Weights of a small mixture-of-experts language model, trained from scratch on English Wikipedia: 8 layers, 2 picks a token.
Below are experts of layer 2 (counted from 0) of a mixture-of-experts language model. Rows are named gate (a neuron's input weights, with its number), up (a neuron's input weights, with its number), down (a neuron's output weights, with its number) and show model dimensions 0-191. Each number is 500 + 40 x the weight over its row's rms, rounded and kept within 0 to 999. Numbers have three digits each.
Before each expert's rows: "comes after" lists some tokens at least twice as common just before its tokens as in all text; "gets" lists some tokens that make up at least twice as much of what it gets as of all text. This comes from a sample of Wikipedia text that the model never trained on. Tokens count by the router's weight.

# expert 56
comes after: "\n", ".", ")", "s.", ").", "es."
gets: "\n", " disc", "==Pro", " Poll", " im", "DI"
gate2:516504533505474525423513467559506489458486486497468552520582450535530451518552502447545497512540465497578484480538469432511446535484507503539500570494591494510543444453456468517559532600491456498530422538447468438521529500518486472508564471539637505517542490500520496487466522487536547505536475574520532502507484547465506521493485503527532547566569497466453461492516529503534464470551578468571496479510507497570551404460523494449548467537556448469517465467507478517452448513497468513483529556495552597487497512477557532424454496512407501463526492497534560463488506475542574455
up2:480484479499537512565485514439474500545507513505541430511454561476455549464465471545474484482457530532436532528446545563501563456519499485463500411530416509505442580566543545465463458410498555503477564437533529543475489505481547518505473544484427490493452510516479502513563467514466461506442507419461472482478514450537493482530516503470458431441433525528529531510489458524452561527447449510450517527493484499431461598571466510536454534438476555517478520546506523504546569481491523481542512429512449451508513481520490468562571519492592529520476496514467447552513490532441412543
down2:505562483484459502474450505461469476492597475534512466474452521524574508518529539519497498523512475563499525472485525505472518511547568489432565482483482542525495579485476482496513516458499449474569525544448471599511507533499527540424409417576493449609525566495594514497485434485450561423451489537478508523518529511480554524561520467473452543544447472562503516496437497519528548561484517515470415535513487435533535562492435475480454519418553492495522550512456491513524541526518554478472429487522487534530450482471527468438461542506526547416531489491502528510452495564529528501

# expert 49
comes after: "\n", ".", " that", " where", ",", " when"
gets: " that", " he", "-", " He", " it", " which"
gate1:551533512536488474478449518471492465567465440548551497530495513521458548515407475478481462559557494547461474496471477464507452555529546438486521549525539609540461536441494517546514430548489467469526505489577506455507478548493481486495529473507466482461451402528541522493439514518494521517563508506460542464535540556562557473470632470470532585429463503497503485567535502546603526510535575533484563529495459517514572481403439475570521454529531538450479535470506516531569483499479547500500451469538459473494526516468494523509469481480495472487568472529552490575515507498503502507
up1:524479511463481550438513465503517466506384553501579536480524563532499541517465474452542496479418475568499517539468481449523462525522503495482554538481487589546450518459497527491480433477497493478513489502511472408528537563531487504538524519451478486513562441396496493461527523460494528475561479526515552419526473493529505421528564500484539601450556527497529489564483485564577485449488551505502531514551463549507569489531490490580481500528538550420406461428488480510489461474458549485553543499521469519456491530523508540556487545465543433521472465544552510590520502495489506468
down1:518514482513471518540528443489555450462417430518482498453523547562533511496459544488485557518458479486532497504563543525510559469527488485447431515506495500492530508444468491489497487513406495512355545486604434473525509463546487466533493477500481508510534531485531436461524440480544465575445551482442499540439534508499485502467556460464567521514498473456509499499508512509488444416469479501496526611518535576463451564485514573464510502480505412508511528535508449493440471512542515565508522523453488490568555487518544406496419439507441519517454499442424544459520501501503501491

# expert 3
comes after: "\n", "-", " the", " and", "/", " a"
gets: " P", " S", " D", " T", " N", " p"
gate1:517571505442425503461544519521473536534497483533440500431589552451507502462503490528480415539503495490547444509533466487507496547507491516541543474501517535515524557481545472473454579437419467538458486439515475469531539512537434537524544459563524516509447522502474547556470495495460521506462500469516440448534514503547493482533514521504479560477473488396446503577525499453492451510583563492559477420546496474457472443491457531530465467542489411464527478455577472444468471472502505487470439519438496472509482493483541495500495477458488542561461401590541502520527434586491543457
up1:540474507541532537556457434527531415439514438463530524587493467562445435493479457519526485476503452517486561519502540544513505519517520426522490510523470468526528542538456492520554417452507523455514532580456524590563462529522513466498487521490459457477559491496543436427533482517522464490514490506582523507507492512451506488517508495504510470535513473559509448459446492500501536437411482472443456581504468602465494496573550550418576523419486517423503549515500493556540492508423486536536490539498437465547528492570469482452473487531484542501548528492440536444504515453450535523
down1:527518489509515558527442523429545533515520445534519525568463522501486507484430518510507467498508478437517499480429502458512515604530555458485528451495530479538556460494516484540517486460502509490677435514504488597527497472482478462531469495539502567527470454500624467464486586542551458565511440510491569527480509492544473491505513561557523488491490498589496399507511546529467479539457517470405499548468462514463560526537509592492505518466473519525558487507474512500495511496522507490505458518399482489505488448510503479534486428524529516514509510555400488471476525514494558512

# expert 51
comes after: " was", " is", " the", " are", " and", " were"
gets: " first", " also", "ly", " had", " not", " has"
gate0:546480466506514454474488442450552508503523413442481514487578444473509511465523550494509503556490447462533501538491467549533546499505585558541464496537573443556513525534505545496581444500461527436466508540468490567425578536502477535480476459483457548553587540465528554510500426500484537463494497515561492523541415507572404454551493506505497554464486552484464461538450442444562513512553562463493476523568508490498526474495496558455483456532532407545509528497468534505469524564446480531527521545508513511476489465523466465530477530523558495499458470526541611478507458461465508456
up0:550521462510573474508535459445528494499504376461498493474593449453489516452452567522544491593496445501521489565445466519517544505526587510511435498590518459570477534507525516492573508529497528474486476504424503545391567502527476531494481448526484516507505525498487511518534440501478526471554486495542488515522415489539436483524497462503482515450476552481494480546473506464577502503553585499491499495556459453527512506431499559456515460525572445515495509527502563462479496553432499486492506491483479502502511481528475453478459534508559477516475443494554666492531453464478458473
down0:447462517454455343472532544463473482482532495536520443494402491467464505493459526503417492554578481491501535558524474568442484514510473524503402473486476497514548518444497499502499487537483477536410501501523493507447464446534453386542514531528465501452462542598491578542509537485516497482520477545441500545418460509487469475554584523455471466455512556469509492494439515532531527448483532471532465530457463529537557420572479476429470501540462501492589506511466511492532534511492485475496508448491498526494439519462514556533543465447499445518504486459534550491535471445509506512

# expert 0
comes after: " |", " ", " 0", "|", " —", " 1"
gets: " ", " |", " 0", " 1", " s", " t"
gate2:529536595526437499487552541530510526533458512475529474441481487547465513481470545508448482476484506509560557548439501461476506456534458537512540469523501508499457583538488437503503511496481604457517511456528470473536494531457555478507492533523469529532570469448516491529462501491495537464550541562469495490493536388530462459511504534530490532469513518515456472471462467452492501467510564480503446430460557500449409541472517471535544534494509400539598513527471578502549502557553447541456455494554502525439519416531509446456478605549467502443455485477490524536462481525462503397
up2:503446429447535495531484437458451494444540450508493544562534522463556517525537442493522538559491496508447445471559513507539544566468519462494470528486510475457527439405523567503480486497499449561525502535499502524446535470537480530521522472470539466481455533549487545468528483518496432492451483441520534532502406561502534520479488454465486499572478476471564539523535494561480490524508468521489551561551407473529564467526524534467497463526478592500418486495564411475459501444417553446506539528420506485523456536475506524550529406469532499555552481529492506453536528453514492588
down2:503474482417509530475541462444486510467518553528537515462464491390588583427554535508493517495499474516464502495441483481514525546549440474499449491503477455516446459400495520477554494565529489557531474484450588525538497508529503519476448493489529443455438483549497503504498489519468461473475495500510466512483438541533559541433531487469554479504533453553490526521523555473573470502484558535493536557527456508512549517468555499506347445550529502416526508583459507476491452531547510513504603529504496507514498484513499583479518468489478502508511424512558524522526526474582565447

# expert 42
comes after: "\n", " =", " known", "\n ", "==See", " MF"
gets: "-", "\n", "=", "|", " born", " -"
gate1:514519490479496531453489523478544561515502450488500453571558509540480499399452524522528496465482461530556516549555455526496516512499518502441560500532455415478504488562414465482506521439462499489485485586494432465581504522532496457492527504538517507534467520498443489589562446482502556452461547499463545533516484492492524528539551521506483486500567448544435515540479494461493500438496552478577477461579487514491445506498468566506523480502502563529443445493569443422520486539497546544442494476542552445481520554482493438446497522453523476531554454539480510522544423478361549480
up1:474456505507447477474517451534517452510567506530476438486511503510480475429451500493468471558457533538527533526498441497442417489551429472487534519544462456538479517521413469520489560462482538520474458512558496507553449559544471539458499512570446544573471578479463511477456461555477518460483541534466463506545454506474532511590590443511521484489607494527489506478468508524524525462555512508536452483588454462540475475464498528493489502510434589458513458493554490479534422518478498520519455534561528475547530566522489489484516506489453582536523489592521485546499412467447593499
down1:473459505459483486531486462501398459555515524522480487481501494534583563540454508418523532538540522556498534500492466443485432484513550441540522504500552476457493501565522467531498469414510424518513438488537458488564468489463525584456528468448522473463498538432531476461520527476499516528517476456510540437534524570550480537548533482535431505460423491520503484436548461523482585520535465497516481487492477595439536532536510518484535485544482498478487508447578440558482505518428570586573482470605479460471442506534468516515445523456468526552473585518541469536475507488510470487

# expert 5
comes after: " ", " 0", " 1", " —", " 2", " 3"
gets: " |", ";", " 0;", "°N", " 1;", " —;"
gate1:525498507494512501442535538532504482511509419469462439468527479568516460463478539531558519489533476466574482510464563528483477508502549515541467442487530511467501596509555436535474602521574466461418530527463429469462476550463509536530562508523510474489518565558434510489573508542485539483477441523476569480496479488484443497544480465514421472534564549554514451469479549536456536608470496463501487513490471438460529453461539483504486552499530550504512433547411464580428501493525445535516531478449472487517463472438566478528471453490512567518474495514425444549542464490502524516
up1:517455586410522458435491530521510465463484491534524489526506493549488503467467418515513472471425468524525414514443507446399458492500500505528500521457451505454558571423558528515496500523544498492498525466525526564466447493440553587501510458530549430572502494577542453450469499449560488537507537527529506487565415428564562483524448476499515520478534501515565483449459499499494494545521502525472550458523484462494528462507556456488529531415538441543485508464481522556426490450469511414517497483495481501529543461491445521520533541529490493437513519515530532444495548448430577479
down1:532492524516542546503536488491457460546555531539549548413472450469438533516538465477516495507572469450523421521480504497580567470549475558512471532438460503506540514519490527529397420462546522428466497538454481418454515481570554503501537519473468435523485524531545568524491493453516543466517483485521424494487446518494511363545487522548491537544540454483519524490543437506448463532533487474541466457470538545551439471458545554465530526498566459494507480495502522498547506504525544574546453408468518458526501463475517472521447468542442514570494487492524494504525428540520448543

# expert 43
comes after: " |", "\n", " ==", "==", "===", " ==="
gets: "\n", " ", "\n\n", "The", "7)", "1)"
gate1:484497494608524502486544531448536529492458485534551542450489458470479481510536522402518531456562504475468508530505476459503501545550419514514518542511459471467538496488520553513559516447564509516486517451477485595515469530418517496528466485480485461558554546508458436491507450481528544440466514541502495542516518559455547521510555485476471542608419527477467604493578455523529509490463518550471481453508486426494418488456500491503543474536524561574453456426579505510544479469523548461489457482478503527502541460468470425495438481469535501491499448487491614534541512483452452470
up1:521515512416488516530460467552440479515546529467462447539512552542538516506467485592481483517447500536523495487508525536498505436459567489492467474488554538549465499514488448488447457554451494483518490552514515406491530486601494505477531518503526538438441455501522550492502538524468450558526501446490514464482485448545453473507442527520538436402579503540534406508403552484479492513535469458538527554491518561509565514539498516494451526458473451415542542583424491490458507534479464544516549501524484492496455524523535562523566523543470496512511557511489372475454482510545548547
down1:486521500525541521425500379457490500533495523488561514477523491437502509476482531467485500473476458506495465500549510491506489516417460509470511531442479516450451450540516461529559449469579454553562494497507508472445499454449458474459471506479488468472451541533533530451486520465425473478450513441434557566549517574454507444502461457437571465584512529555526484545510523522507498506450543546502462472450567546445560466486463533580500484550576455510495521539527545517500555534517487487517449485500562462535483423429528464459475462502521545483593428481493537537474523473470582575